config.toml
init_std_o = 0.0
final_lr_fraction = 0.1
seq_len = 1024
Below are experts of layer 3 (counted from 0) of a mixture-of-experts language model. Rows are named router (the router's row for the expert) and show model dimensions 0-127. Each number is 128 + 24 x the weight over its row's rms, rounded and kept within 0 to 255.
After each expert's rows: a language model's description of what the expert responds to; "comes after" lists some tokens at least twice as common just before its tokens as in all text. This comes from a sample of Wikipedia text that the model never trained on. Tokens count by the router's weight.

# expert 2
router [126 166 174 152 130 105  94 160 135 142 104 135 155  93 101 152 138 155 146 121 113 119 117 151 111 122 137 139 156 130 103 132  96 113 134 132 159  85 136 142 100 130 129 132 134 141 127 113 112 156 167 148 109 119 147 147  90 140 119  91 131 123 146 126 146 119 117 126 101 157 158 120 155 137 120 113 126 171 112 100 159 117 139 140 138 119 149  97 160  95 124 152 154 151 118  94 108 174 107 174 103 132 133 145 122 152 102 133 154 115  89 143 156 115  92 159 127 143 167 153 127 136 126 110 133 109  48  70]
It responds to: Leading digit one
comes after: " ", "–", " (", " $", "/", "_{"

# expert 0
router [116 173 159 140 133  97  79 104 113 137 152 161 135 109 109 120 153  97  92 150 143 104 159 140 173 134 173 139 116 129 103 139 135 140 171 136 160 136 117 109 164 131 150  79 142 128 151 106 157 120 110 117 121 133 125  81 155 169  95 106 121 123 124 100  91 122  84 103 153 145 107 112 178 146 124 165 117 108 113 151 114 143 131 163 147 133 136 169 138 129 129 116 102 139 113 144 139 113 131  90 101 126 123 133 146 154 128 147 130 131  85  94 116 131  96 138 193 113 121 118 115 124 139 139 144  99 149 146]
It responds to: Definite article, possessives
comes after: "'", " of", " to", " for", " with", " in"

# expert 27
router [111 175 164 158 112 125 131 126 118 175 132 146 137 151 114 141 154 117 153 119 113 188 144 169 133  77 121 151 102  92 118 154 123 163 122 112 140 146 119  96 130 127  73 139 147 116 119 186 114 168 158 130  88 135 140 142 112 136  90 105 115 133  96 110  69 141  96 125  93 122  94 112 108 126 140 136  98 126 120 171 115 110  92 115 124 125  89  80  97 127 134 117 147  89 129 104 139 127 101 108 110 123 103 120 127 134 109 123 119 162 146 113  65 153 139 117 145  91 148 142 133 117 135 112 101 137 143 119]
It responds to: Subject personal pronouns
comes after: ".", ",", " that", " where", " when", " which"

# expert 41
router [124  95 131 115 134 123 106 130 136 166 117 184 152 139 140 143 176 183 128 141 146 115  95 147 128 116 112 123 114 114 108 117 111 133 104 163 189 126  73 145  83 118  96 119 144 154 152  89 108 122 152 115 117 130 137 125  95 158 108 123 110 203 106 140 141 144 108 156 104 124 174  94 163 140 160 131 125 136 122 158 123 113 152  95 142 117 131 104 112 114 124 135 155 135 152 118 183  90 133 159 160 145 140 136 136 125 117  92 152  84 117 170 140 123 155 113 117 142 172 159 148 105 115  89  74 170 163 145]
It responds to: Table symbols and months
comes after: "3", "4", "2", " |", "1", "6"

# expert 42
router [129 100 126 185 135 128 137 112 116 114  88 150 151 141 120 137 120 188 125 102 172 144 100 145 111 112 159 166 116 132 107 129 116 122 116 135 122 144 110  98 164 127  92 160 120 136 128 182 143 135 133 140 115 153  95 132  93 129  87 128 119 166 147 119  98  95  89 113 100 104 134 120  91 148 138 137 112 113 115 127 121 134  91 155 137 139 140 118 163 103 144 127 148  51 115 138 127 132 134  98 139 113 124 150 111 133  87 139  94 140 150 138 107 144 139 160 151  96 108 132 135 104 156 113 136  99 125 119]
It responds to: Conjunctions and relative words
comes after: ",", "s", "),", " but", "\",", "ing"

# expert 39
router [150 157 181 148 122  78 110 140 165 102 107 164 142  97 154 105 155 143 158 117 112 155 119 145 127 152 143 107 164 112 114 163 130  98 121 129 142  74 163 114 109 128 155 141 138 152 135 109  99 146 112 149 155 121 135 138 123 130 122 133 128 101 129  81 154 136 149 132 130 178 125 113 102 145  86 106 129 137 131 126 172 116  81 163 120 138 130 105 101 109 112 107 147 102  80 113  98 155 108 152 146 144 124 118 131 137 117 142 130  82 132 150 140  93 123 160 138 134 160 122 121 178 125 127 103  94 133 123]
It responds to: Leading digits in numbers
comes after: " ", " (", " $", "^{", "/", "_{"

# expert 25
router [143 119 142 105 126  96 131 146 104  91 158 144 104 140 118 153 154 187 131 112 115 122 114 143  89 114 140 154 125 114 140 132 130 122 120 161 132 152 124 152 156 131 109 164  88 118 182  98 132 153 109  99 117 130 118 120 151 159 166 159 119 163 123 128  97 141 122 159 172 161 127 143 185 152 126 155 161 109 123 150 149 113 155 143 125 127  77 165 105 155 132 140 123 100 134 145 130 142 120 124  97 108 109 111 153 142 142 164 106 106 135  88 118 105 134  84  96 102 173 117 118 140 122 123  93 150 143 115]
It responds to: Common topical nouns
comes after: " the", " and", " of", " a", " for", "ing"

# expert 57
router [145 120 143  97 116 111  92 114 131 109  97 164 101  86 173 107 132 115 159 131 123 105 151 107 140 139 121 167 138 111 141 159 142  93 130 157  76 161 174 135 106 125  97 137 135 135 122 135 142 106 121 179 109 157 121  84 119 114 153 132 142 113 167 112 131  87 145 147 140 154 129 134 117 107  64 122 130 110 137  98 125 104 148 143  92 131 123  96 149 111  72 118 110 146 110 161 140 129 112 151 155 140 148 131 157 126 128 156 116 169 133 152  74 129 108 103 119  87 117 130 127 197 105 129 146 126 133 123]
It responds to: Heading and table spacing
comes after: "|", "\n", ":", "-", " |", "=="

# expert 37
router [154 101 121  98 130 140  86 150 156 117  96 149 108 123 168 143 114 168 160  98 111 164 110 125 145 146 126 113 108 137 102 118 111 127 121  97 133 135 105 140 128 138 118  97 149 155 100 126 136 103 112 182 127 155 124  64 123 128  98 137 125 145 139 137 150 115  85  76 149 102 152 115 122  62 150 108 112 181  75 112 112 141 147 113 123 136 125 108 111 156 114 171 126 149 137 144 162  99  80 162 105 117  97 129 125 143 107  94 160  97 133 157 156 106 155 135 133 129 140 151 131 127 114 134 124 172 112 146]
It responds to: Space before table numbers
comes after: " |", ";", " /", ");", " ft", "):"

# expert 32
router [197 149 135 165 142 126  73 144 142 160 142 129 156  97 101 131 108 161 150 111 121 138 121 119  82  86 135 116 108 122 119 122 151 155 125 105 148  74 180 110 101 137 142 150 110  77 164 154  91 123 149 100 128 100 143 119 134 106 166 122 153 127 138 128 147  60 128 134 102 180 100 171 148 130  76 164 119 138 153 159 191 139 122 152 103 130 147 107 114 108 115 127 100 125 116 151 130 125  57 133 168 136 153 139 169 130 102 150 143 168 110 153 139 129 111 113 169 144 116 139 124 114 136 106 117 127  87  79]
It responds to: Day and year digits
comes after: "9", " ", "1", "8", "2", "0"

# expert 14
router [120 144 105 106 153 165 151 162  91 115 129 109 101 143 119 129 146 161  75 140 133  98 142 133 115 105 115 142 137 116 193 107 133  98 121 135 152 130 151 118 152 115 143 142 113 130 134 142 163 135 102 122 109 127  97 147  75 125 156 115 115 125 110 155 145 137 133 160 103 137 130 124  83  88  94 183 115 173 122 147 143 122 126 104 137 113 107 156 163 100 128  95 140 156 131 127 131 111 123 159 167 120 147  63 111 110 146 112  98 141 151 146 114 181 143 101 121 132 134 121 131 125 182 166 137 138 116 133]
It responds to: Credits and relation words
comes after: "-", "ed", ":", " Succeed", " (", " Preced"

# expert 21
router [109 181 149  85 138  85  79 122 147 141 113 156 109 161 144 110  96 104 105 155 153 153 100 117 152 145 112 110 108 133 153 166 122  97 142 126  95 146 166  75 107 126  85 154  69  97 123  91 166 108  94 152  90 129 121 123 157 186 116  97 124 122  91 139  92 122 154 154 154 133 113 121 144 122 106 123 149 145 161 144 113 125 160 130 109 114 157 100 159 135 128 119 126 158 138 157 114 138 137 106 105 139 113 129 188 118  87 119 145 112 164 158 141 168 148 147 135 165 106 118 135 136 130 118  94 108 112 135]
It responds to: Hyphens and list dashes
comes after: "\n", " Al", " co", " non", " self", " All"

# expert 44
router [128 156 129 177 111 107 155 101 114 100 158  92 123  98 133 172 118 165 105  98 173 140 120 135 105 157 137 134 121 145 106 163 135 124 116 131 169 127 166 136 122 128 163 152 119 135  94  97 145 139 132 151 152 133  80  98 119 148 126  92 122 115 173 129  93 106 138 132 149 131 123 114 109 146 141 157 163 140  95  98 155 102 128 145  74 124 122 135 114 109 133 107 142  95 133 127 103 173 135 101 182 109 118  91 190 131 148 141  99 145 144  99 134 108 123 124 119 107 114 128 145 128 154 147  83 116 129 139]
It responds to: Predicate participles and adjectives
comes after: " was", " is", " were", " are", " be", " a"

# expert 8
router [114 148 129 117 129 121 146 157 140 122 126  91 106 133 136 169 119 100 156  95 166 110 128 142 120 130 156 143 124 123 114 117 110 119 134 124 117 146 106 143 137 125  90 165 134 124  99 173  80  86 106 102 120 124 131 149 155  98  82 176 149 126 127 117 127 109 147  97  92 128 101 139 103 144 131 156 103 131 142 138 150 143 165 132 115 134 160 180 148 142 142  98 118 116 135 126 110 161 155  95 137 109 119 125 101 110 139  94 124 183 144 109 151 151 129 124 108 123 133 113 131 158 129 150 131 109 101 117]
It responds to: Verb stems and -ing
comes after: " to", " To", " do", " can", " in", " not"

# expert 5
router [132 140 115 137 139 161 134 106 119  91  97 170 180 133 163  90 105 124 113 140 131 122 124  83 125 117 137 133 130 170 112 112 144 179 130 148  98 132  98 140 168 126 141 172  80 117 141 107 129  78 125 125 112 122 129 129  93 120 120 114 116 162 151  56  70 109 158 144 104 151 104 115  95 138 127 138 144 102 140 166 126 127  93 108 165 154 129 138 105  93 103 140 139 110  86 158 120  96 147 108 125 117 126 122 103 169  86 176 134 151 162  84 130 104 132 157 119 129 101 145 121 137 127  89 144 119 119 138]
It responds to: Clause-joining commas
comes after: "s", " However", "4", "5", " time", "7"

# expert 49
router [140  95 126 138 126 155 103 146 122  94 122 128 157 121 148 108 112 104 102 127 122 117 151  87  98 132 117 110 103 162 101 137 124 166 128 149  88 121 126 118  96 115 165 133 160  69 157 138  97 148 179 131  99 138  93 135 105 134 103 141 110 167 163 104 156 132  93 125  98 121 135 151 165 108 127 137 125 157 153  94 121 193 129 167 136 107 125 104 152 112 132 141 111  85 143 120 149 140 128  95 159 136 153 107 107 130  93 169 117 147 141 155  74  94 150 113 149 151 111 148 139 152 191 106 110 133 142 116]
It responds to: Sentence-ending periods
comes after: "s", "0", "3", "4", "5", "6"

# expert 48
router [122  88 100 160 150  98 121 157 109 141 159 141 141 157 119 150  98 172 106 131 139 103 149 140 109 102 122 164 148 142 155 109 147 126 136 158 127 139  98 138 103 117 116 143 113  66 149 120 136 149 176  97 108 130 132  93 118 108 188 105 127 166 156 130 109 130 104 139 157 145 129 144 174 145  63 157 118 105  96 160 115 147 148 146 131 140 119 165  95 155 120 155 114 123 135 116 119 136 104 132 111 118 149 120 140 146 129 104 151 119 102 114 144 152 118 138 121 135 152 122  98  99 125 104 158 183 108 111]
It responds to: Institution name heads
comes after: " United", " the", " of", " World", " National", " Air"

# expert 30
router [110 143  90 101 132 153  92 114 128 143  84 188 173 170 140 113 136 184 139 144 158 107  89 163  98 131 116  96 106  89  99 104  94 107 122 159 169 118 110 138  81 116 128 137 160 140 117 121 117 135 181 125 152 140 139 144  88 123 133 113 108 196 141 132 148 135 117 149 117 118 125 108 120 111 138 114 117  98 146 109 135 101 160  79 143 115 144  87 142 120 125 152 146 147 144 155 143 115 107 141 134 145 148 128 118 128 126 120 143 108 142 184 160  94 175  96 105 169 154 166 137 114 118  92 113 164 148 140]
It responds to: Table dashes and symbols
comes after: " |", ";", "3", "6", "4", "7"

# expert 9
router [123 184 139 140 148 132 158  99 125  96  86 125 113  96 118  85 101 128 117 127 163 151 112 128 101 144 150 120 115 118 134 180 124 182 122 130  93 122 115 125 178 121 132 116 140 147 143 173 157 157 179 109 118 108  83 125 151 146 129 124 119 122 152 113 117 122 141 123  83 145 123 170 109 155 119 180 118 107 131 120 128 129  79 153 167 135  88  94 142 161 130 123 124 124 134 162 125 118  91 104 144 146 100 107 109 122 162 119 130 169 147 156 110 154 138 145 123 112 118 112 100 118 206 106 166 132 152 118]
It responds to: Auxiliary and copular verbs
comes after: " he", " it", " It", " He", " which", "s"

# expert 36
router [142 100 157 111 142 145 155 125 115  86 117 122 105 109 125 114 123 122 109 118 139 177 127 115 132 113 125 125 132 127  97 104 114 115 138 163 157 152 105  97 181 116 127  95 151 124 135 106 142 114 138 125 167 105 130  96  95 168 137 113 118 177  99 132  97 124 104 136 134 156 150 115 140 148 134 137 103 106 108 169 103 134 135 172 112 116 139  96 137 136 138 151 151 157 122 138 162  90 138 138 124 136 149 140 129 126 162 126 172 138 109 132 157 122 134 163 134 106 111  85 120  98 130 162 104 127 159 152]
It responds to: Indefinite articles, determiners
comes after: " is", " as", " with", ",", " was", " of"

# expert 18
router [109 118 118 156 126  78  90 148 119 162 105 148 153 146 110 119 164 149 142 157 163 131 119 101 118 106 121 142 132  93 104 124 131 106 102 116 176  99 168 141  98 127 119  72 162 151 116  81 136 101 146 121 108 160 144 102  98 161 104 135 109 131  94 147 155 126 125 130 135  87 153  98 147 113 137 140 101 144 109 138 141 116 129  98 112 110 144 104 130 131 130 149 127 166 156 127 121  97 152 173 174 147 149 147 155 130 125 166 183  94 100 188 129  83 155 126 147 148 136 104 117 110 104 121 114 176 147 104]
It responds to: Al- and foreign name starts
comes after: " |", "-", ":", ",", "|", " of"

# expert 20
router [126 118 145 111 116 104 145 130 120  84 156 129 156  91 170 150 157  91 163 155 157 136 121  99 135 105 117 160 158 145 178 106 103 143 142 137 112 140 154 131 149 139 114 110 154 126 129  85 149  95 126 112 113 117 132 144 111 128 144 152 106 138 123 128 156 107 137  96 143 108  75 112  94 122 119 113 159 115 165  91 121 122 107 122 101 144 164 161 111 107 100 133 116 108 138 119 150  94 154 147 182 131 112 129  98 121 114 183  98  92  98 135 108  83  82 176 107 128 138 125 135 129 119 149 126 107 149  89]
It responds to: Short word-initial fragments
comes after: " ", " (", " \"", "-", "/", "S"

# expert 45
router [115 134 136 125 130 131 109 164 109 148 164 122 109 152 139 137 135 142 122 128 135 140 125 137 103 118 146 151 174 136 187 184 111 113 124 131  96 148 147 111 103 121 131 138  89 119 153 112 128 122 112 119 185 145 136 155 168 124 139 171 110  93 137 145 111 109 139 140 162 132 102 149 164  97  96 144 108 120 137 100 186  90 128 137 121 101 131 164 166 110 134 114 134 140 124 142 144  95 110 111 134 130 141  89 173 117 162 142  87 184 142 147  79 146 144  78  94 127 157 131 150 146 129 120 143 161 123 144]
It responds to: Infobox and heading labels
comes after: "-", "==", "|", "\n", "Personal", " •"

# expert 47
router [121 158 140 172 122 168  59 147 202 161  71 131 139 132 111 130 154 171 158 116 138 142 121 173 145 107 136 112 129 109 103 128 136  98 133 145 162  73 140 133 103 129 133 120 152 155 140 164 106 146 133 126 132 103 129 119  86 144 122 112 158 109  99 127 147 134 121 144 133 109 171 105 169 108 115 138 139 154 133 162 119 116 121 112 119 123 140 109 109 121 137 175 151 144 119  83 122 144 106 171 154 150 167 137 154 125 144 137 152  58  93 165 161 130 131 138 123 149 127 147 120 111 118 110  93 113 137 137]
It responds to: Digits in numbers
comes after: "1", " ", "2", "3", "7", "9"

# expert 63
router [130 130 108 112 134 144  86 105 134 152  83 187 145 148 124 114 152 188 150 139 160 128 106 154 151 105 119 102 112 107 105 143 138 107 127 158 176 131 100 138  87 124 109 107 163 145 129  94  99 106 123 130 117 129 144 149  70 158 104 119 120 171 119 121 145 116 102 131 161 105 163  99 110 120 132 151 109 167 113 123 108 111 137 107  99 127 139 102 136 130 104 155 132 139 142 123 180 106 124 188 171 144 160 127 121 130 129 114 178  98 142 185 151 127 143 118 113 152 141 138 125 105 104  91 119 167 131 142]
It responds to: Spaces after separators
comes after: "|", " |", "-", ";", " –", " In"

# expert 53
router [113  91 103 114 126 162  90 132 139 145 153 213 154 137 112 147 128 145 137 104  91 170 166 132  97 116 125 162 131 127 161  91 115 117 126 122 130 142 104 142 168 131 101 123 138  61 119 146 126 139 177  96 126 154 132  94 124 113 117 139 128 158 119 129 128 156  77 145 157 134 109 148 188 130 101 146 168 149  77 159 149 148 145 134 168 121  88 163  77 171 154 154 120 113 142 119 149 139 115 157 108  99 107 134 109 129 143  98 156  88 132 118 153 129 155 103 120  88 151 131 114 133 115 103 135 184 111 120]
It responds to: Place-name head nouns
comes after: " the", " The", "The", " New", " National", " Supreme"

# expert 55
router [117 117 131 127 120 132 110 111 116 157  98 162 149 108 154 121 166 166 146 146 116 111 110 138 111 108 111 123 105 112 103 128 134  96 101  79 137 128 112 141 103 108 169 145 117 169 136 135  85 150 164 140 167 124 149 154 159 134  93 132 105 156  96  88 121 142 133 136  87 100 159 116 157  96 137 130 118  96 151 107  98 126 173 118 109 106 135 108 139 128 129 125 161 138 135 114 163 108 130 103 114 151 107 137 116 114 125 143 144  88 121 137 141 152 153 151 102 140 144 158 145 104 105 150 138 148 130 135]
It responds to: Closing parentheses and brackets
comes after: "3", "2", "5", "6", "8", "7"

# expert 13
router [131 123 132  87 153 107 151 131 151 152 132 126 151 144  99 149 153 114 101 162 114 159 152 129 146 108 141 133 113 129 132 109 131 105 117 147 139  75 148  71 112 135  91  89  95 127 128 135 152  80 117 122 123 129 140 158 135 134 135 109 118 126 132 133 138 137 126 125 160 104 141 105 160  97 122 134 143 171 128 155 112 170 114 103  86 126 103 108 111 137  52 122 120 127 106 129 119 145 145 102 118 131 140  99 189 158 153 105 148  89 118 179 137 128 128 113 170 117  93 135 122 180 151 133 121 157 138 113]
It responds to: Capital word-initial letters
comes after: " (", "-", " \"", ".", ":", "·"

# expert 23
router [113 131 124 140 112 129  90 116 122 150 124 156 132 159 129 149 161 169 133 142 129 101 108 127 119 100 117 124 110  95  98 136 143 114 118 164 181 136 107 143  81 125 119 127 140 140 159 100 136 132 138 111 129 116 134 112  88 132 139 123 116 159 112 131 148 132 103 126 131 110 150  89 153 114 139 132  99 131  99 143 145 113 148 118 123 121 124 123 117 121 128 149 150 125 160 117 190 105 139 189 140 152 153 122 145 139 144 176 182  98 103 171 125  95 155 132  90 146 142 153 137 106  94  96  80 157 147 125]
It responds to: Nationality and country names
comes after: " |", ",", " the", "|", " in", " United"

# expert 52
router [129 112 118 132 133 162 128 167 137 149 152 149 128 126 134 110 153 139 115  73 114 207 120 152  97 106 130 105 123 149 195 163 100 150 126  80  77 135 136 130 171 120 153 104 104 129 151 127 113 129 116 104 133 108 131 103 157 145 151 152 117 148 169 129 128 136 117 149 110 155 130 183 142 130 113 139 141 103  89 117 129 120 127 125 128 121 139 148  93 141 130 116 106 142 139 155 118 130  94  90 102  81 102 109 127 135 147 134  84 138 164 107 101 163 155  94 110 126 163 147 123 104 161 159 132 162 115 144]
It responds to: Common abstract nouns
comes after: " the", " a", " his", " an", " The", " this"

# expert 54
router [151 169 128 154 106 128  89 129 109 125  97  84  87 128 120 158  98 148 162 100 112 138 128 112 135  93 123 112 142 131 123 146 131 167 193 103 143  82 105 137 121 125 144 113 134 111 137 174  96  95 112 146 175 112 125  80 128 125 168 106 145 110 123 124 144 107 108 161  86 110  98 140 133 102 154 136 141 152 128 159 125 139 145 101 140 122 155 113  92 130 138 191 137 105 120 104 107 104 103 158 125 135 149 133 154 129  82 147 135 159 118 157  91 155 133 110 193  97 116 113 109 110 128 138 131 186  74 139]
It responds to: Digits in numbers
comes after: "5", "4", "8", "7", "3", "6"

# expert 26
router [141 154 116 150 114 134  90 117 141 147  98 108 115 127  97 159  97 157 156 129 108 135 164  99 155  74 189 101 173 123 107 158 148 178 146 160 144 152 101 133 109 111 166 137 114 126 156 118 119 105 175 131 128 115 143 119  90 114 100  96 131 141 128 137 144 126 125 138 129 150 104 140 114 128 139 124 171 112 134 114 127 100 150 125 153 127 133 156  97 152 135 131  79 132 128 105 147 127 142 157 175 139 126 142 150 119 120 139 149 148 138 170 120 165 131 104 170 140  93 101  70 100 140 108 110 168 125 134]
It responds to: Final year digit
comes after: "1", "0", "2", "9", "8", "7"

# expert 61
router [128 156 146 139 110 125  83  99 187 111 108 170 103  91 144 161 154 161 136  91  96 162 124 159 111 105 107 101 139 108 100  94  90 136 120 141 143 103  99 123  98 119 151 148 142 142 152 131  98 163 176 178 102 129 137 127 153 131  92 101 130 122 124 154 144 108  94 113 151 112 174 142 144 109 137 107 130 124 137 176 120 135 149 132 161 131 150  92 116 148 142 135 122 114 136  95 103  93 164 164 128 125  76 156 142 149 116 112 138 144 110 137 142 124 131 117  98 135 142 138 143 126 126 168 155 166 151 134]
It responds to: Digits after decimal points
comes after: ".", ",", ":", "4", "5", "3"

# expert 43
router [170 147 115 145 117  93 120 160 113  73 153 140 134  82 171 126 129 175 153 164 110 113 114 120 161  97 139  97  95 121 107 125 108 146 133 103 157  91 102 133 107 130 152 149 137 152 131 137 109 124 132 161 125 121 124  86 136 125 131 140 117 116 133 118 141 124 106  98 143 111  96 138 126 152 143 100 140 164 111 140 151 147 142 103 161 164 148 111  80 114 134 132 126 128 124 106  90 122 134 140 119 128 112 139 175 136 101 170 151 127  99 123 129 118 155 165 127 105 166 145 139 118 115  94 137 123  67 128]
It responds to: Digits inside numbers
comes after: "1", "3", "2", "4", "5", "7"

# expert 4
router [137 121 151  93 130  91  92 132 126 108 144 104  99 106 147 136 127 116  82  97 114 162 114 145 155 126 121  96 184 189 178 108 126 160 127 165 104 129 144 138 131 156 133 139 103 117 167  89  90 124 126 136 127 144 111 154 143 126 143  79 119 109 148 115 146 134 138 151 185  94 136 161  78 159 117 119 128 153 128 108 140 121 140 118  99 131 130 135 170 109 138 134 107 128 102 128 149 122 142 162 158 114 174  97  93 112 116 114 142 151 126  80  90 126  89 149 132  93  82 137 128 119 121 158 112 122 108 123]
It responds to: Latinate word-stem pieces
comes after: " re", " Re", " con", " f", " ex", " dis"

# expert 28
router [140  94 129 139 145 115 154 145 160 149 134 159 147 145  85 143 169 134 139 128 127 147 165 107 106  98 106 169 102 105 165 100 151 121 129 129 118 128 145 129 165 140 103  90 155 114 153 159 146 141 152 122 135 130 124 115  77 117 173 153 139 151  92 118 151 125 103  98 139 169 143  98 162 101 113 122 112 124 101 167 147 158 127 108 118 114  94 101  79 169 132 122 148  89 120 105 146 117  84 151 121 140 104 103 137 139 155 141 134 143 125 123 121  92 136 120 148 138 153  99 127 160 123 120 112 176  93  96]
It responds to: Name-initial syllables
comes after: " of", ",", ":", " in", " and", "-"

# expert 7
router [134 161 163 119 154 152  91 140 113 112 103 143 101 135 116 101 116 108 101 107 108 112 172  66 126 152 115 143 131 131 145 143 134 123 131 100  91 135 149 132 133 127 132 164 116  74  92 141 121  74 147 170 183 126 152 148  96 133 157  94 128  99 120 137  86 124 150 127  85 138 148 124 103  87 112 111 107 105 159 105 121 114 102 153  88 144 147 138 153  96 132 108 114 155 121 157 124 122 146 129 127 140 119 134 168 140 106 106 113 129 132 148 126 140 133 112 109 157 108 159 143 174 140 115 149 125  71 127]
It responds to: Field-label colons and list marks
comes after: "\n", " Born", " Country", " by", " Coordinates", " name"

# expert 22
router [144  93 141 113 140 138 127 114 125  92  92 132 120 139 104 140 113 121 116 148 119 129 137 131 149 141 130 103 122 152 193 143 121 161 134 130 124 119 113 136 142 129 162 140 110 138 105 113 103 155 159 136 192 149 128 131 107 161 106 155 119 126  96  93 151 135 144 135 160 105 150 118 111  53 140 143 113 127 147 109 124 136 149 118 128 115 126 141 144 113  79 152 151 144 143 107 149 133  66 126 155 124 170  71 154 114 148 102 135  84 111 151 151  92 147 108 132 116 101 140 104 103 115 144 147 169 118  79]
It responds to: Line breaks in lists
comes after: " |", ")", ".", "---|---|---|---|", ";", " information"

# expert 59
router [ 96 110 154  91 114 144  92 170 159 132  88 163 149 150 158  86 127 132 116 144 154 103 106 144 129 155 112 109  96 114 141 104  88 111 119 106 101 111 124  85 101 126  86 127  79 118 145  73 182 108 102 161  92 135 128 118 181 155 125 114 120 196 119 108 128 129 142 142 118 140 135 127 117 144 127 108 141 155 140 151 119 116 152  96 152 115 146  87 152 111 135 151 148 155 138 162  94 118 134 113 136 129 140 110 152 128 100 111 134  76 166 162 135 142 160 156 143 135 168 132 153 153 138 116  91 109 127 140]
It responds to: Range dashes and slashes
comes after: "6", "3", "1", "4", "0", "2"

# expert 6
router [136 190 106 114 144 112 147 124 130  93 158 124 176 134  99 107 131  94 144 130  98 153 142  93 110  84 118 137 116 114 168 102 107 106 144 121 132 112 113  70 140 141  91  90 137 144 143 143 160 139 138 160 105 125 147 122  96 117 165 118 150  95  91  99 113 108  82 136 178 101 140 125  78  75 105 132 122 127 106 137 104 131 140 109 121 115 100 103  84 164 121 108 126 119 129 104 148 116 130 186 134 130 101  65 181 132 158 151 104 111 170  97 127  94 122 107 192 161 150 123 142 139 168 123 105 153 103 122]
It responds to: Name-initial syllables
comes after: "-", ":", ",", " of", " and", "|"

# expert 24
router [119 106 108 165 127  96 118 129 112 135 141 116 143 164  86 157 145 174 131 120 132 114 141  90  87 121 112 124 125 114 138 120 134 110 129 112 152 137 115 142 145 115 114 122 146  67 130  93 152 120 169 126 145 155 125  97  84  97 127 137 147 170 123 116  99 136 115  97 166 148 102 119 184 144 113 115 131 129 100 146 194 188 164 140 177 119  99 115  83 143 134 143 156 151 137 104 121  99 130 187 130 135 113 101 171 129 162 118 136 108 106  97 159 110 129 133 139 143 146  92 133 144 128 122 110 167 119 137]
It responds to: Place-name modifiers
comes after: " the", " of", " in", ",", ":", " and"